python train.py --num_key_value_heads=4 --norm_place="out" --rope_fraction=0.5 --attn_scale=0.125 --beta1=0.95 --warmup_steps=50 --schedule="wsd" --decay_fraction=1.0
Below are experts of layer 5 (counted from 0) of a mixture-of-experts language model. Rows are named gate (a neuron's input weights, with its number), up (a neuron's input weights, with its number), down (a neuron's output weights, with its number) and show model dimensions 0-255. Each number is 128 + 32 x the weight over its row's rms, rounded and kept within 0 to 255. Numbers have three digits each.
Before each expert's rows: a language model's description of what the expert responds to; "comes before" lists some tokens at least twice as common just after its tokens as in all text. This comes from a sample of Wikipedia text that the model never trained on. Tokens count by the router's weight.

# expert 18
What it handles: Capital letters in abbreviations. Single capital letters inside acronyms and codes like ITT, IL, FRA, LPA, plus closing parentheses after country codes.
comes before: "A", ")", "C", "S", "R", "T"
gate3:108169156114145117105173032127076095099113065087123147078227149109119192137076102190123163076134090101122104141135086146063140100127152163108130137171125111151100138147092127116165137129085124108168052119141164122119166161128157159119089171140139152124162135166136141114144160143105118171104152165134197102158116147176125081131097155125122109135168171183120156119182104086076059144099104086169131148158184161120118115144118155141168113092085204166183147131150115092166098100133194173142122137165170146093166170108173111105133090137136080186143141133132117164103113101143144138142134094168099117154139097096080139165143121089136131180112169156111136188100128186162157104144126128100109149116177051155123166152080069125134151172160143159121082174116094142114135059125107
up3:131176135112101136122069109059098150177140176148129048157133163128072128130206128071187120134178111120122167091128104142077064132088078109103142143121132104096104101172149131156094163126184149149115148147109118170106133084138108117116162092148081112160145165076143206137142192083105098152126079099061121114141133104126052119101102200115140119129111036186096105116079157143129141124079161118112151070107158115104122125157170159152150151123094156061178134143116123151201102114128131100170158109119118067126112050091137109098170112097146109139117148147142139106123124124158182121190132156144131128091100091145160079167104146111112157070097142082148166151113169188148094114170124152104121142144115163163132106087166106095072119119149149154151116105089075105103147156084087
down3:055151128139123136137136104113209127095119111111175115129182147174107100110101120083124145061094072135128140152110089179108141133110074114125126183133105123132084156105140089091175084106142153139127129183136137118195183149081130096121122097097150118114127127149141160159137175107151129131118147166132168163126035142124130111124186083130120111148172133135191141150108129158167130121161174105162078120170092131065148149131095094098139182169091144158111110164104127187097129120155128130147166143192141142101179143107097180036116159153178126117092083158092137145095185141140132149143077131111163104159161052068132158073106114106132117123163078120199118156129149123183200113197167085148142122115116148147083173127178147124188063149111088102130147115170138103147058142110134
gate4:067172144091133114106148135087126154120128137148189121133130170085119125159125205119075109174139137157114140113128109141133096145193124112224174128156062117097150114161104181110106098140142159156151100080113022158142133075080165152092111150081139100105157095096119104129146119187133144073158164133141134120137191159163087179107151114158136137143114090118151095107166131166114189107161116130145140107159096083093130111110129126175091146093138154190131151120165161112117100105156149107136148139133107163115141087196112128151110076102148109142140149162096085162115143061137080144042130143113114149183123096117187068098124105144075150139139125204085144154160125169125161111153149155146101066210136181124142134131089104120082177084137154112153093141139069164146116152149207
up4:111179132171144109179094130131086143114109115070101080087137123120110112139109109150159117120133122105123125164112143120131122153129138141136155136141094128101084097161193097135149166144175151113134128150163107140158138177126089173126115109174124163137134103150149149164176110143121106185112099186190083134107095109086170096084146153095119169109080193126103199142092108172151159161148159092139196152107128130143112136109155072166101123159159089125137140164107194126189071115111202138123086181123069090132130196080119088191088148124142148143169148108093094130112120111140106146063162056099157105103135104109120120132112076148155103138146102075037131150151153072119188127090171115102105139120099139131177111129140165095137167113065145135147118041141099086164016154162115
down4:164124077112135150134104152040125133107097103135168177074132123077133178145129146125135136102142129116163155118145114122098091147192097116105091136132161122150166189104148106116135167109147156122157148208134072191097144154156158154077135205117187134132113149175088130128143119150092141147189059121102142088118146044156028167080144168079121150170084129146122137125171120150123089150195099118123121100145158117135112090075152108125142173099106133066049159151123134180123158135120126133070122119069124115120112093086162156101120102152103147205100117114194117170110129149166111192169123151153141088140136112116105130094099158116159180097128171138173142099138118134076089115167097160103154146128095112160114091105146149157082089077120179081047152110131138113090118094099138
gate5:159134106184157106088118102132093062156112128169086102081132080174109141108135123152182158121123098131091154171073110150080074111159153168129105116136176143093192169103115074117128108142139116123128152120128123135114111106090145141148118130114142105136099154181070161121095125139137095137140138146110125085153127099199147098126081193125173135131191159106104122063125166089160218141077079121103125138143136116125141167145169117138113086152109202098229109107103140199136151107151165107078183091096159160149125178128102166065163095094179085166143113134114067110113168132132112104115137144155115112141116150091145155082147182158171155111171097100108119185081220162098188143092091171120162167124127164144098174099110160125175128167166116131110139168109153080098154118163123
up5:140126109117135162126072095103168138120144148067185142154120099156152165109117103077101110073115122135147085148150149106163071151114124089122112124119184107150173091136161096132109110182094122090072099195096142054142130123162151141047112079184145141146148174130134136031137151143098107125167178148052187136106165136104168123056162176138154114083108127197098141169160105152178044136152127179103134181100115095136076170149148163125126104050132089118131147101086129132093108138118127170120161180163171100121069080112108101122127141170124157108134089150115072109122111091053102112117156144125159090127128186158136105112139137090070143144111112105101074131107142111128096124128094162167155143130176088139072137102114125079070135167140129175090139116108161154097102131156154
down5:168121185101138158154147112135116187106160080175160170135093134118155152022165079092115089122126154098120109168109058096123129114132158085096181149132140158088067122117123088154153156144131142076110121179110110078154105161125158150062141119124146111126146065124113105108127142136108126132172080046111178158124148175186125102114166135135133126105124104129079111138151065164140165069142113146139200119056133103115169125089123129148171086127114074207109086152115150081084121132159106093147162097149079106097047139085136197166124140097101131134123109112134093154134168105104194071132120152117178177106140092123135078137081104129158051103158133194138137113156117087121160171135116182090119102100167147150144145127123094136136094119114148147155111111140131105087125115041155
gate6:128099090102105151161110155134142122112140160173067119136124098167205079169102171150132099182165132188108061132117101148095152153103097109140110127116152087085141140151107137133184147152065178134164101139117099099147115167102149097090109056102084108149134111130106095109132115156128124140108125076105100130179106156142150148148118106130116129117144173161089085137139133197168100117074106166156107185123132099152111080081108141122083094157161110141086172136156136191078111152132060072100105101144123108078092128073127086125131124132104122162114148168176135202106091149152220090119144117180065113109141124098142117126104119124190162109199124139067153073086235145073086148167103184145155107123151128161161101113150101090110120119139122153142163114118127053124132158068151
up6:100114129163153176101157093087158100136096153147063171166128170104108125155071172072135142116143130093097122190072127125081117141123153104074072158083170112159094115135131110091089155129149073122154103121099042085093072080108189124145114097088097130155140068092162135105171122155115096182083123133128137168165151122194164153071127100093095126105161174159139134104156139083085218066127114134100132167128118135146108130145140109175143116145114135163155192110121170131109113077135089101140072067133106159132154134213158129113190127145175106068124152123103111050091183146098097126135168166172135139170125085127064121098166092150139148091165132129127122150123117169111106125157138132168103137172149118135047168124148134117133154166089133094130081079118128151095136114166108
down6:166137169096153137164156175162147172092161094186179125148173106117128120078148133124110115128087171116179143142133096113133188089100177107128172118081103105107124185182127137112164121099142127103123083096156091104113063127154124165142119120124205100179155119083053108170105127184134120123130113169113147158073140091109160117084128117133136148106118167216179127096115127130072138183170113134144069163152124153082125132132159157109130107175162205131181101135096193105159169144152172101118116114192101141117147037188191157105141107133088152126083129187093140131112112129115118132119120074097118095157140126199094126188111134152131134119151172092152137137132174119130148120087115087132130154141142100176123175127095150147091163173114201092051126093108132157110105156189137
gate7:106178088118108179087124150088145077125092136203200166055116117097192092109134118134199189142130085103149143176164196136143115084118124138104121110172139115135131166114138074167108052156084136106089104149134094109114122188093120109141081093144142124113150110102135106055127133052098054096068127106088131157104149122136134083123171133083138141138175121095123099148121096127090133165153169100122123092093090120082179117094169151135129104113149130149150161080164161135142096123143108131106164166115103134116103180087120092118076155032100153136093094131146073149124152132112083149145113113198175135148131069090172127159156172105088167115130119180162124118112183174091170165143126097137114119122140092142123142106167119166111148129178179192129143124088154132184139123141065
up7:107188153133102142126086085133122180149136071121109139062129123140053141085156139095144178044139095174134084220167109125119167145127127205149138127101109159152119045098118122157059121087130155096128145177110127126146143100095144141129122095186113095191119131138121100087126074203084133064151105133163186127158139084151141110076148105132101110115164127141100106101095087110155127122103109140154115133118129066094136103109150127107113164077134164118193143120136152116152110157141080126130102154071077158085149090059103155136111135076145146137133111144122092095136062063071078125066143098137146114129162133151139162178109103121111132171102083118177155145152220104095165138166124168138128126138101095187085081125120080170107153166102136097124106089130070113132144139115115
down7:167145155139145135187135080164063092129163078098102104140110157102117124142133133115114053152156077144097120133122127125144116158064091136164113137139184112114130120143186073134111090100158108098171111136148091141154134093138065142254111164145088058114141105070127125166097099086134108171077088066112148100120126122133119084147130127148158090123082116133130184115168106134083129128160137092142148152133125116059145074206119111151146119143115141175164133157128128091093140159151110195122072150129116126105160113216115145109130103120134098140124159142213135087131104147101144102168109172079138123179131085123127111153088126138120108146123070112149115229115112126173146053057115119084141131151145152158080180152165092091105072066116125147135095107104120149130071128147139
gate8:080143126099140125125105084095129155158093178130103100129091081137156071179077172124190123133171073103110147130116087131129099102094113114138165154158172111089171133129135080167119085141163129136073119113149126109153096106157120163113104153158167142118086169110095137045143088100168126151072144142108136090119154159058099137135118140164127168141103182054081137128122089109137073115141140130133116209086121154058096177150198143165159107134098132099146193114126145135147180068110184135077125197131166202090147136111103099127103151178105088163088120093157156129094186163149110124128124121150089100106164129158124092182042135105158126119107146126078036125163136073127063132108144084133088153147147103121146163116138105143145159143137152131145135106165113178126093145195130
up8:118083162168089117117148070140132122132139113110153070100167119111203150089151130179070126141123162168156132128190154184162099162154169122112145123142115098093133161112088080101101191162150117167161169099154104116175121151151095112137111086127127114134171232158176112143124137147167155100062112110079096178076160090132132129060143161149136113075166171142169146118101112061121120106140111103143154114113193081090103129148085153135127159072121127096138110166149180115189145130156179135150081104175179140136139158120143132126094158115117148168119128046110127159106100157127120173105108130166121140175134113173106134095159064139083089123105150097139123115108136097143142174139127064074093120156074129135195070133144161062192080094153158172077112125080110113149107135088122
down8:131118098177106144078166087138150119127143127141096148129065120103090182188136104128128120142088155124127140119090051132159155062106121111141134131103083112150130086117225144123159105084210116127155125135134170112120092123095112147175120101060113153134131131115117154118167112144100072181127158102122142130178174073139131134091128143092110120057140120170178066091090115170144177105142093063059101138071130110121156101134124089132123135084171103085038092174166163112149135077128156081158166068158156064124144158130165132067114142167133197102118116124143185147150115115160150204122104077115121155151141157082174133119141128098109161129138176124125141094073136168113115132153160095128123141110163105113136131139159099113128183132119115096137114086101117228086147096192147
gate9:110107151166110139096115177148180120140135100207095116158107121201065148151149114138180155167167124189086161118153154105104148098124096198111096169086178138132104174117106127168088173105147119099186125112078104134141116105173170186137128093150145145148163150125153056127074159061121100177091142146141103098180148092092153105117124154136098130137141134084082128115110116091091183110109117138093178159153108159145157062130155107170168128111170141129145091161094152136178144129130085150140165060154126148153109076117044170107153147144131156090124124112073164154160133102153116143136205067125174176123145092129122171145125123158154116104203184141117128128147109150118131156155075102061161164182152133054123115088128087090119135107124131170133168177084091118132105137160168
up9:135141144124185146138100135106164099159146126159120110104189060104123165118116089148080112170145021122165099124100067088099113133086174120157119145158150137059126117116147168151144122184120106127141124167152187167166101137165127128151103150102061142104157166168135156184148100143113137165115163099144113064134110078113096116130123134086089177157125173169103103127110105137127122170140090127132096139113096135146064138131115151174090165147140177125139113104112126107143159156182080130094132073136067125153123084114128081174162126145097084175146108061092093168099064112122115097182109118107138168119099184112176137107099122073132071139183082090093184130187140057112125147191093174137139112149188140123073145121164108189144129094133124136123154095176151138182057084115129
down9:165131127087209123129117077198181078139153139160172126097108133154146124100103146120131094093108116143192109145114110145129196137105144154162155105111167131160088109170146108171155106092164121089131133069133077066053126111099132087135095132095129102124063099103145118147129092147090128078145152154111064105084144129127133149103095134105122123069103155085135101150107107108163107145111115098086133104103127120143164145185102100189125100108144150144086175139136121119110104126165166077184100091114066195082174096180118143109118111129144087073122130123169144090096104107169118076132170209090127082161050157141152105111104088190135061191140182143164104120101120117095085142102125059135091147132153152106129120191143111150126139119088123102159161104138089176162059070131101
gate10:126098153090135167150095140158208157166132153082146161118135154137069121140111153163125129126093117124166126150119144120148136161180059135118075082084121132086157134110163141150100103127094127131143119138182096152117085150106151130100111166070102125214127131141129181127142150104140134103167116101074117107136127153155133132104142134127125143110211133147149086167086095079168104176151181212120089104090089106096113117141159128173085106153145120066172179187154167144122134100013129144154176093119116143157114133081130151147190191165084088084151102153112136089105120154160144118050154075117100112153174162100188177128169136087093124135172130059139077122107141082114153157087157125123118146127139124055158083164145104157064115124161124159180131129118097111101109177152124
up10:178196108130084150082111113122128098139082133136149167148111138110114066134103142116174125183154145117159148084093179137139093117078124099111115134095090119151132154152159088154101084109107121140128136148142079162117121156131169132086088182109129118155147164095169158057138150092131115151108113086092123193121136138145152112112136145168166122109122054186146103182127106100128192096091191169107100126079137111075120141165166147144088127179105165141165174133098185081076167054132087105122168130057104088085067141209106131089192149166169154166158130120138127109129079108106153167117102113147149146099159094084115182112107184166109178163121131088052138124102109147080104155119169104200122156167120128178134173110164144161122113103134173145160141129107045143125130113163142
down10:105186130155119110105105157115107156105094163132099119176185138074143135059121090162126115131103182119165089115164212144183099136109164154091102149138126126096163106205101135160170142163074119153114114128163122095151097107175138151154140083170158120083142137110093116120081084181114083181094155180133160158173170104118134122157167133173099121123152147186106120131183111156136145107166164106120119108108155124147190158148172094100177128130071126123090104155147097136117201126150108097108074073081148200116130158119092144169114130126110161181121098125141160074117147125155112114116105119140116065168153122159121152116122182125100131127160087118106179102150043122175185131157181164118107087156112029145096182085071135106126199142143118091103096158151116164135171125141086